Below are experts of layer 5 (counted from 0) of a mixture-of-experts language model. Rows are named router (the router's row for the expert), gate (a neuron's input weights, with its number), up (a neuron's input weights, with its number) and show model dimensions 0-95. Each number is 128 + 32 x the weight over its row's rms, rounded and kept within 0 to 255.
Before each expert's rows: "gets" lists some tokens that make up at least twice as much of what it gets as of all text. This comes from a sample of Wikipedia text that the model never trained on. Tokens count by the router's weight.

# expert 0
gets: "t", "n", "g", "it", "l", "v"
router [134 128 123 153 160 146 103  96  15 197 154 147 116 140 162 118 127  53  75 123 134 118 207 159 138 106 129 121  95 113 121  96 131 164 117 114 179 114 163 180 156 166 132 125  91  83 142 130 139  64 118 114 132  98 108 123 188 147 163 140 158 202 112 123 115 137 115 150 135 103 104 122 102 138 138 172 116 141 117 153 172 132  82 142  93 105 159 124 156  87  82 124 120 188  86 106]
gate5 [141 182 107 137 150  99 123  73 120 107 127 145  59 164 151  89 146 135 181 165 140 103  85 125 143  79 146 132  66 120  97  99 151  86 135 180 110 114 159 124  95 117  90 158 188 131 125 169 158 108  51 170 161 136 124 153 135 127 104 119  97 170 137 104 127 178  99 105  71 130  93  73  80  41 108 101 156 131 155 126  97 139 135 124  88 157  95 141 143 116 177 120 177 103 103 137]
up5 [139 123 107 125 146 142 103 156 167 164 125 129  76 177 107 132 124 142 109 142 162 145 156 175 161 135  62  84 118  79 103 115 151 117 152 142 177  96 164 160  64  76  87 116 128  76 152 158  84 147 186 157 172 102 134  89 134 128 149 129 113 139 133  96 120 176 175 120  85 146  58 120 142  77 130 149 132 112 153 177  42 106  88  48 143 140 109 119 130 117 172 109 143 125 121  94]
gate6 [109 170 130 131 169 102 130 167  97 154 111  96  86 130 164 139  82  82  80 120 148  58 178  61 117 135 171 143  82 140  72 139  96 167  98 128 118 115 124 136 173 187 121 138 154 134 132 103 101 157 168  71 127 157 144 132 114  86 168 147 187  78 135 179  99 105 148 149 131 138 170  88 161 104 148 125  76 122 144 139 153 126 119 142 115 101 102 180  98 132  64 139 100 188 115 180]
up6 [168 156 123 123 137 143 163 116 145  92 155 104 101 114  87 165 141 132 109  90 138 137 157 153 118 215 166 126 188 117  58 131 147 136 104 160  88 156 127  95  60 110 105 132 127 169 137  72  81 118  98 121 129  63 134 111 145 105 116  76  76 201 124  63 175 158 133 131  96 105 140 149 124 159  95 104 121 100 150  88 143 163 100 103 144 166  72 176 124 152 155 131  89 166 149 156]

# expert 9
gets: "\n", ".", ")", " (", "==", " "
router [143 131 112  72  65 139 142 130 128 180 129 105  90 137 153  91 183 130 121 120 102 173 129 156 157 169  62  73 130 127 163 106 114 146 197 101 123 201 100 122 130 165 148 139 175 115 157 124  87 181  86 153  81 140 120 124 152 119 108  90  67 146 131 152 163 113 101 100 164 130 103  64 122 128 183 120 102  49 132 128 160 101 127 188 126 129 176 169 173 133 111 147 108 130 129 130]
gate17 [150 194  95 114 175 126 182 104 100 167  61 147  91 129 153 166  92 173 187  96 115 158 137 145 164 136 102 140  95 152 181  96 129 109 143 175 164  97 105 120 159 146 164 139 149  58 136  69 126  76 124  79 125 134 103 141  99 160 142 151  95 158 160  83 116 139  94 100 164 103 145 180 105 119 134  99 151 151 168 153 144  89 103 113 139 111 134 111 170 133  93  87 138  47 153  94]
up17 [103 119 138 119 129 121 118 106 151 151 174 126 192 184 155  81 146  89 141 127 209 168  30 119 100 154 110  76 144 130 104  72 115 204 159 108 117 140 130 160 132  98 152 131  80 160 120 167 128 127 148 109 149 122 138 134 136  94  98 111  99 100 120  89 144  88 137 107 159 141 127 101  96 127 146 103 103 151  62 114 107 104  99  85 154 145  71  97 160 133  92 169  82  85 108 191]
gate18 [157  97  77 128 158 154 122 100 147 106 139 100 118  64 128 162  86 145 129  99  64 153 124  96 152 143 134  47 146 124 104  57 130  92 118 153 155 155 135 130 138 132 110 181 144 116 106 148 106 129 160 172 239 149 158 101 193 159 144 103 148 102 137 138  99  98 162  73  91 168 109 128  67 149 123 145 129  82 138 125 112 115 130  77 101 142 131 168 170  90 116 105 151 159  86 149]
up18 [119 152 145 134 103 134 156 117 108 120 143 119 108  75 101 146  85 123 122 110  75 123 117  98  75 110 122 165 131 143 148 101 108 126 141 152 146 150 177 114 141 148  83 164 141 153 142 114 190 107 153 113 116 152 191 135 121 158  85  64 142 138 136 137  89  97 109 109 116 163 148 140 148 100 101 170 182 130 152 145  80  79 187 111 131 232  78 143  87 140 177 182  80 186  68  96]

# expert 2
gets: "e", "in", "on", "le", "an", "o"
router [149  62 116  93 136 145 159 109 113 139 118  43 107 106 157  74 121  88 148 130 110 135 121 130 124  77 117 130 118 157 158 145 186 133 103  52 149 142 148 162  79 129 125 140 112 111 131 133 107 170 102 181 150 124 132 121 128 147 148  98 127 165 175 132 145 161 136 125 171  55  92 173 134 231 102 147  70 107 151 139 191 130 189 111 113 114 119 130 149 100  84 136 110 144  75 104]
gate5 [ 94 125 104 147 153 143 117 124 182 141 138 129 111 100 181  81 168 117 136  93 156  98 163 139 112 127 137 205 166 175 162 204 149 128 228 109  44 106 109 152 101 107 126 143 165 150 142 148 152  78 157 117 113 105 109  52 181 107 191 125 129 137 124 110 154 117  78 129 127 108  89 173 160 114 143  86 138 106 122 148 125 141  63  92 131 103  97 126 109 110 105 130 121 109 101 148]
up5 [ 90 128 129 129 101 109 128 117  97  64 176 166 101 114 105 121 141  79  91 142 121 106 161  92  95 154 140 128 119 160 112 172 114  76  97 132  67  97 139 143 123 106 137 135 164 129  81  63 156  74 184 126 111 114 106 135 194 145 128 119 112  84 136 156  93  73 135 142 147 115  83 139 136 116 107 166 116 108  62 133  94 128 130 168  68  44 150 149 134 198  49 122 125 120 134 109]
gate6 [184 128 142 108 194 130 157 164 171 110 109 104 109 140 171 117 130 192 182 182 107 149 174  59 125 130 131 166 160 116 133  65 114 184 127  82 168 141 128 128  99 110 124 139 102 151  81 155 114 138 121 192 181 164  74  81  93 174 122 123 144 127 132 102  95 159 160 159 123 140 125 122 112  81  99  92  57 160 154 144 118  90 188 101 130 120 133 114 123  98 149 126 136 185 101 130]
up6 [162 131 122 124 149 150 101 136  90 181 143 149 200  75 143 122 108 171 120 143 124  74 167 102 119 102 213 109 143 101 141 118 207 136 151 163 133 138 133 157 151 108 140 122 128 114 121 148 108 155 136 114  70 138  95  92 184  60 140  86 135 164  82  96 164 154  81  95 179 165 126 125 148  88 179 116 159 106 154 126 139 152  71 203 128 133 114  99 142 116  77  93 144 104 101 113]

# expert 3
gets: " |", " of", "|", "-", ":", ";"
router [141 110  91  42  96 150 140 134 146 114 135 141 104 110 149  87 145 108 132 146 112 128 142 184 150 113 109 140 164 151 155  95 119 150 159 119 142 125 146 188 106 161 154 130 166 122 174 159 140  92 115 153  90 109  99 184 142 141 184  98 121 124 170 186 132 144 109 158 164 133 134 141  45 106 162 164 111  72 221 133 129  41 137 188 124 120 118 168 155  83 112 124  94 149 136 167]
gate23 [ 88  78 157  86 189 113 110 142 124 157 138 124  88 120 150  76 120  97 147 114 209 206 106  99 113 141 202 142 138 129 132 168 103 121 219 152 158  91 133 173  92  88 110  93 162 183 120 137 144 113 104  91 102 144 146 116 109 163 101 140  82 111  97 150 112 120 112 114 157 106 116 220 118 167 128 118  88  90 104 171  89 103 153 158 112 104 121 152  84 125 121 127 131 143 130 121]
up23 [115  90 174  47 173 102 130 147 138 156 165 125 136  89 147  54  91  64 162 138 164 173 104 141 168 115 178 177 153 113 132 124 123 137 214 123 149  67 112 144  88  92 124 136 181 125 132 149 146 133 152  84  72 120 134 118  99 121 129 119 100  93 152 159 140 110  80 127 181  92  93 160 100 139 150  88  88 125  96 165 114 146 153 162 137  80  90 119  90 154 120 119 131 183 134 121]
gate24 [130 117 119 128  88 103 172 124 115 128  66 128 110 142 123 155 123 136 162 132 141 146 186 153  97 124  74  99 166 113 176 135 170  68 151 131  94 160 144 164 107 131 135 152 188 134  77  61  63 148 129  96 127 180 178  66 133 110  94 106 151  94 116 126 179 123 107  94 102 121 122 136 128  58 138 167 113  92 139 149 131 139 102 148 143 127 160 185 116 104  94 163  78  47  79 143]
up24 [163 119 124 130 108  91 153 157 106 146  54  85  90 122 142 135  95 158 174 126  87 161 164 177  58 117 119 101 109 107 123 138 178 109  92 162  75 132 145 117 141 168 134 161  93 122 126  47 133 143 133 103  68 140 132  47 109 123 115 105 158 106 109 129 145 134  87  62  96 170 157 123 150  78 154 162  98  92 140 108 117 156 129 137 111 185 133 130 140  82  80 108  92  89  80  98]

# expert 11
gets: "1", "4", "5", "8", "3", "6"
router [ 87 110 101 124 104 137 141 113 101 162  71  93 111 125 165 104 145 162 139 140  96 113 153 171 146 171 119 144 136 182 111 121  96 142 199 152 132 174 125 127 119 101 149 157 175 140 157 144 117  92 119 177  39 129 118 175 162 181 132 103 117 193 180 160 195 162  85 155 135 114 146  98 127 152 139  75 134  91 117 143 120 108 103 180  75 111 143 101 168 148 112 186 122 149  88  74]
gate23 [145 147 141 132 170  96 118 160 178  90 124  87 184 118 144  68 129 117 160 153 129 102 137 142 121  74 131 111 142 141  90 117 137 165 147 119 201 150 127 133 159 158 124  71 174 112  93  96 131  81 134 118 119 134 141 108  97 140 170 152 111 127 131  98 130 159 142 131 156 101 207 128  98 186 149 115 149 178 109 154 112 226 108 156 148 128 132 165  98  69 121 123  91 219  76 140]
up23 [167 137 152 166 152 154  57 178 153 114 141 120 153 110 137  76 137 138 184 148 241 154 100 136  80 178 110 130 114 149 126 126 135 151 133 108 105 147 115 139 165 145 154 124 152 146 109 140 145  86 150 123 180 113 176 113 100 110 161 178 144 169 170 102 132 128 161 100 132 124 140  71 120 191 106 146 148 161  94  95 160 173 118 148  77 168  96 115  78  73 122 120  90 187  95 129]
gate24 [119 102 138 136 107 125 154 123  60 112 179 204  78 100 124 144  90  96 163 141 133 146 105 141  89 185 179 120 144 108  68 144 102 135 110 121 109 139 111 178 114 113 131 138 133 138 189 140  64 101 169 110  88 141 134 147 136  37 105  93 106 115 160 135 155  94 101  71 203  67 112 153 133 142 136  88 123  89 156 134 177 162 106 181 112  99 147 130  90 102 130 151 115 124 147 158]
up24 [ 73 117 144  69 115 141 120  96  76  76 135 164 131 102  87  79 126 124 119 127 127  98 122 116  66  85 127  93 129  82  99 155 115  68  82 124  81 118 145 119 135 127 149 171 112 167 114 105 124 140 181  59 140 105 118 154  88  86 144 141 136  67 127 107 102  86  95 111 184 111  90  97 122 111  97 118 123 131 151 209 135 216 118 152 145  94 126 131  72 101  78 125 112 136  98 112]

# expert 5
gets: "s", "y", "es", "en", "as", "a"
router [131 111 104  94 114 157 111  74  99 171  97  92  93 163 155  89  33 161 106 171 166 176 155 132 105 177 102 116 121 174  81  99 133 134 127 106 125 141 116 122 167 146 162 128  86 133 147 165 107 173 109 138 110 126  59 174 128 146 149  83  87 139  90 166 200 169  82 135 134  83  97 100 106 168 103 153 114 111 176 122 157 103  77 143 102 112 174  97 130 124  97 147  85 141 120  96]
gate23 [140 101 135 127 133 136 131 121  60 108 113 178 111 173 146 160  73 145 126  69 128 122 154 179 103 184 146 128  75 118 123  90 160 139 121 161 130 102 174 145 108 135  92 161 120 143  93 143 146 159 151 206 115 116 128 134 116 150 152 211 136 180 149 146 106  62 153 107 142 126  93  97 161  90 122  91  94 124 156 120 151 181 151 142 163  96 153  80 184  77 147 123 101 185  92 180]
up23 [213 137 170 154  99 188 128 134 116 104 113 166 113 107 101 146 107 143 190  72 153 135 110 119 158 130 136 113 123 129 107  85  57 199  92 108 100  89 146 115  89 146 141 204 112  79 160 143 103 128 147 186 178 150 106 153 137 120 130 133 128 127 113 129  78 115 122 147  68 148 163  93 140 163 155 117  95 104 120 131 170  87 126  70  80 131 147 104 120  83 124 133 113 143 200 169]
gate24 [114 131  67 138 151 126 121 142 105  46 123 153  88 194 127  35 146 135  89 172  94 121 131 134  91 118  88 131 145 138 158 102 150 181  92 144 158 106  89 149 106 191 125  91 136 159 114 172 125 111 139  91 104 139  82 154  74 125  89 126  70 129 133  85  67  83 125 114 127 151 126 114 224 170  60 139 138 142 122 147 117 147 107 133 120  95 119 139 102 161 103 126 108 130 134 152]
up24 [122  87 166 125 126 113  99  72  99  86  73 138 116  83 141 191 110 141  70 142 188 124  42 113 117 107 120 118 134 141 128 172 123 173 156 101 142 104 130 144  87  88  98 149 141 134 182 100 145 140 139  95 153  90 127  29 106 152  83 142 136 102 136 101  86 144 163 174 145 135  89 143  90 154  56 113 145 114 142 163 120 146  74 150 154 109 155  97 120 110  92 158  95 169 107 116]

# expert 1
gets: " S", " C", " B", " T", "A", " G"
router [142 112 110 125  74 170  77  91 126 160 153 116 104 169 150 101 113 126 130 173  89 107 128 132 189 197 104 146 155 139  78 101 118 161 131 126 138 174  93 159 111 136 182 164 105  86 148 148 107 105  85 194  88 128  99 135 168 164 129 100 111 139 121 152 149 185 110 137 151  97 126  99  77 168  99  84 104  74 116 121 134 117  35 153  76  99 155 148 151 151 103 195 103 141 135 127]
gate17 [ 90  93 109 138 185 119 126 122 174 137 148  90 123 116 110  64 180 107 192 113 166  71 126 108  70 105 139 117 111  66  68  86 160 126 115 120 144  70 113 129 121 101 108  94 138  81 141 123  94 115 139 194  96  97  98 146 134 115 115  97 128 182 106 125 141 139  68  77 158  93 129 179 141 171 149  87 113  94  98 134 129 126  74 128 120 158  75 121 101 114  68 156 104 128 181 134]
up17 [114 177 172 108  72  99 163  97 185  87 212 110 103 156 145 180  79 138 122 152 178 119 173 126 114  90 169 118 163 148 164 119 181 120 182 106 121 141  98 129  86 109 146 105 146 192 137 128 145 148  75 173 140 168 130  79 121  68 165 156 106  82 129 122 142 176  82 107 129 126 140 142 103  98  72  96 140 165  91 168 124 141 103 146 107  75  88 129 140 110 148 117 128 149 114 141]
gate18 [117 142 149 136 102 155 102 125 165 196 131 142 173 128 127  96  57  92 160 118 123 127 133 146 113 160  89 154 143 178 165 193 132 140 139  96 112 149  83  84 158 139 164 140 130 127 111 117 128 153  94 110 115 171  63 113  90 163  94 115 204 175  98 120  55  80  72 168 129  77 185 155 118 162 109 117 132  99 180 120 151 178 146 161  96  87  95 147 148 100 125 143 103 118 106 103]
up18 [155 107  68  85 117 124 137  80 149 120 126 137 126  89  94 125 123  76 138 112 121  64 112  81 122 140 102 167  99 104 162 160 157 123 128 121  80 146 130 136 165 162  94 151 169  83 131 124 194  60  68 178 130 194  93 161 146 111 103 190 159 112 191 101 130  80 120 126 182 115 146 153 144 174 139 161 103  73 157  93 101 113  87 139 121 176 110 126 112 120 145  94 148 124 147 176]

# expert 10
gets: " s", " m", " f", " p", " b", " c"
router [103 100 122 106  76 169  80  92  94 162 112  97  99 156 158 106 132 148 102 176 122 156 135 147 144 187  92  77 134 148  69  99  97 148 160 122 153 176 113 108 129 153 168 157 110 104 166 161  91 168  95 159  57  93  95 126 161 168 139 102 154 151 125 171 159 166 101 141 125  97  96 116  98 159 132 102 107  92 128 168 155 110  20 154  91  94 159 121 161 147 111 147  90 152 112  99]
gate10 [ 97 131 146 160 156 185 104 159 166 155 115  58 122 101 111 140 116 166  95 185 125 198 117 123 161 152  97 107 126 120 158  81 132 126  62  98  99 116 145  81 132 113 135 100 133  94 165 138 174 151  94 129  68 130  70 130 158  89 139 128 139 207 157  97 153 125 111  59 103 136 124 173 151 168 124 147  89 123 156 119 119  51 120 135 179 120  87 108 105 121  68 116 105 152 164 119]
up10 [156 116  84 136 111 107 184 127 141 130 150 145 145 137 143  52 194 101  97 122  85 107 166  64 133  74 133  75 176 105 135 143 107 167 138 119  86 154 117 120 129 151  83 143 111  88 122 135  84  80 113 137  88 120  85 148 118  63 158 125  96  59 147  99  90 101 133 113 116 146 183 138 138 112 183 110 121  88  83 123 119 112 114  72 120 105  58 164 151 151 101 193 105 141 149 115]
gate11 [149 123  93  83 119 106 175 136 163 127 110  96 124 139 167 152 188 128 115 163  96 116 121 158 140 149 137  77 100 127 103 130 208 140 135 100 136 160 132 162 125 108 150  74 192 107  95 203 124 138 137 142 196 110 117  86 158  88 176 182 105 128 214 165 111 132 109 125 159 151 149 147 121 141 136  98 122 114  99 158  91  72 156 128  72  70 112 124  83 138 130 141  54 125 148 123]
up11 [124 157 153 131 119 143 140 129 148 129 159 149 189  66 158 129  85  73 104 206 103 183 108 142 113 153 177 116 135 145 132 109 162 180 120 128 158 151 170 159 104 142 157  95 146 105 139 181 128  96 139 148 111 166 191 118 139 202 148 193 162 125 169 136 113  96 113 169 129 154 147 165 146 166 136 135 188 135 122 163 107 133 177 109  96 145 173  59 114  67 146 153 135 101 169 123]

# expert 7
gets: "ed", " was", " is", "ing", "ly", " be"
router [134  99  89 139 138 136 153 125 117 133 105  37 123 203 154 133  92 139  88 172  94 124 130 143  86 126  95 126  62 107 124 129  79 142 156 149 171 123 183 109 180 136 104 143 130 135 128 133  75 120 124  98 105 109 108 197 107 131 153  91  65 121  86 144 202 116 100 180 133 132 116 107 117 149 163  72 118 146 122 124 144  91 137 113 121 134 156 142 120  44 122 109 106 183  69 172]
gate5 [107 118 200 101 129 120 106 161 158 111 130  76 171 109 182 156 106 172  83 168  62 120 122 145 159  95  78 134 187 112 103  80 119 158 112 175 137  93 118 112 130 107  96  96 141 160  96 112 111 103 105  76 130 129 140 149  93 153 140 113 111 122  94 142 142  75 107 179  87  88 156 120  73 137  72  83 128 133 174 136 156 171 172 127 165  89 113  95 179 147  92 158 139 165 140  69]
up5 [153 119 148 123  67  87 117  69 142 116 172  71 125 130 137 145 133 178 143 149 187 127 112  91 143 119 149 176 153 133 105 124 110 144 178 152 147 152 134 136 200 165 108 139  89 166 109 136 146 103 110 111 140 136  84 114 143  94 163 108 147 187 116 229 148 120 156 135 131 182 148 131  77 134 124 103 123 142 131 131 120 126 194  49 124 151  53 130 176  99 125 178  99 140 143  90]
gate6 [ 60  94 143 143  65 119 138 178 134 168 108 135 164 109 111 103 123 126 135 117 117  93 179 118  48 165 109 169 118 131 153 204 136 135 117 149 114 150 106 120 118 137 121 182  81 119 168 109 115  86  97 104 121 143 109 148 142 194 123 139 181 132  60 138 106 148 167  84 159 144 130  97 145 126 119 119 160 124  91 121  90 128 192  59  83 143  55 170 119 153  88 124 139 141 165  94]
up6 [160 146  92 105 121 100 126 156 160 134 129 119  94 127 131 140  87 153  88 170 164 128  77 107 113  44 130 106 166 152  68 112 145 201 182 138 159 158 127 108 159 153  53 143 135  71  97  81 167 118 125 120 102 102  75 101 161 108 116  88 150 174 128 117  75 133 153 147 132 128 142 167 172 154 175  76 158 123 116 158 124 159 121 142 135 106 111 162 140 111 115 108 163  57  80 174]

# expert 6
gets: "b", "p", "il", "am", "ak", "ap"
router [106  94 110 118  88 139  67  40  72 145  49 134 119 124 139 144 129 127  95 128 126 123 163 112 162 159 120 111  70 169 134  56 134 166 135 133 169 167 122 112 172 154 168 234  95  63 147 165 128  99  95 126 150  74 103 119 174 161 113 122 125 123  94 143  92 107 109 135 147  95 162 113 136 160  89 168 115 123 162 120 151 123 173 151 141  89 158 139 130 129 133 156 120 135  84 118]
gate17 [150 122  80 102  84 118 131 121 144 152  99 103 156  95 121 147 123 159 108 127  92 128 144 123 153 152 158 125 128 100 150 118 172 149 145  87 159 141 129  90 117  72 113 150 153 181 183  69 176 147  94 109 144  79 136  99 143 112  93 146 166  99 201 172 110 113 105 146 191 120 120 112 157 147 125 151 210 130 146 124 136  80 120 117 161  61 134 113  51 130 204 139  52 124 100 113]
up17 [144  91 146 166 165 129 172 140 107 179 162 161 172 145 195  92  77  66 103 131 133 119 126 140 122 131 101 118 139 144  61 137 119 127 177  99 153 138  93 106 127 144 107 172 130 102 129 146  89 119 147 183 180 150 185 138 139 138 135 147 107 136 138 111  92 171 112 161  59 133 124 116 175  91 149 133 118 103 167  80 113 138  43 104 130 138  88 181 150 180 189 108 136 174 170 151]
gate18 [126 102 191  91  75 134 108 146 118 145 120 142 192 126  88 179 128 126 108 130 114  77 192 159 137 169 133 158 119 155 100 164  84 188 118  91 126 136 108 150 174 121 167 156  87 147 140  84 163  82 157 142 132 151  98 174 147  97  93  96 168  99 121  88 128 135 159 163  51 144 142 150 139 150  98 128 106 138  83 135 110  74 140 102 142 126 173 118 114 110  76 159  55 174 132 179]
up18 [ 94  96 148 126 139 173 112 101 105 167 190 128 114 102 114 143 104 136  99 159  35 140 103 133 106  80 143 103 110 110 146  80 125 141 140 129  77  99 160 120 147 159 164 109  94 127 131 177 154  80 141 131 119  96 135 107 114 117 174 144 111  31 119 157 139 120 168 179  81 132 109 156  79 144 129 126 141 161 155  70 124 131 141 122  72 124 160  96 156  49 125 137  74 120 176  70]

# expert 4
gets: ",", " the", " in", " and", "s,", "e,"
router [ 69 115 128  69  98 164 139 138 139  98 106 112  77 196 127  99 173 137 150 180  85 127 201 163  87 121  85 112 152 166 166 121 119 116 177 164 127  96 104 126 196 145 114 147 148 137 161 138 105  94 111 148 101 123 129 153 149 133 135 110 124 124 112 133 190 172  93 142 147 123 131 156  83 123 184  93  71 112 177 192 123  75 105 142  78  80 150 106 123 104 105 184  97 149 114 115]
gate5 [138 140 103 108 195 132 109 158 195 150  88  93  92 105 157 151 152 162 168 119  99  93 185 138 109 119 118  99  81 196  83 108 106 179  56 127 155 103 140 181 142 156 103 199 168 153 130 131 128 137 132  78 118 105 118 115 154 114 129 113  89 124 190 164 134 143 120 103 150 211 146 127 184 118 173 127 146 133  92 158  96 109 104  79 104 157 173  99 114 130 100 140 149 106 106 113]
up5 [151  99 143 135 214 119 117 115 185  91 166 126 104 119 171 149 151 196 130  99  75  86 103  97 168 170  61  95 125 144  71 184 178 143 119 167 130 129 115 162 113 176  65  92 200 166 140 125 110  98  82 126 124 108 109 151 112 154  81 100 119 133 136 105 169 104 122 129 190 122 126 139  98 121 131  85 136 128 106 123  83  99  66 104 151 113 116 100  98 153  87 111 129 116 112 122]
gate6 [101 118 139  77 127 141 100 103 103  77 137 142  14  69 150 177 176 154 150 124 137 208 149 146 167  97 134 186 138 117 132 135 155  88 152 106 180 129 103 146 165 143 192 166 126 119 111  82 184 108 167 146 185  80 165 138  70 129 143 121 140 148 127 149 166 145 140 145 139 127  94 163 110 144 129  99 101 138 161 156  77 150 132 169 138  87 130 124 107 148 154 135 125 161 167 136]
up6 [114 135 102  57 135 159 101 134 189 158 123 157 122 142 100 153  96 150 146 134 142 121  79 108 181  79 134 118 165 148 108 155 108 105 133 184 151  58 160 137 146 141 115 157 162  51  71  94 118  77 145 138  78 108 180 139 110 165 144 112 159 144 108 161 161  91 158 155 137 161 135 145 119 158 107 139  56 118  89 105 109 124  94 111 104  88 116  90  93 134 142 136 107 203 182  77]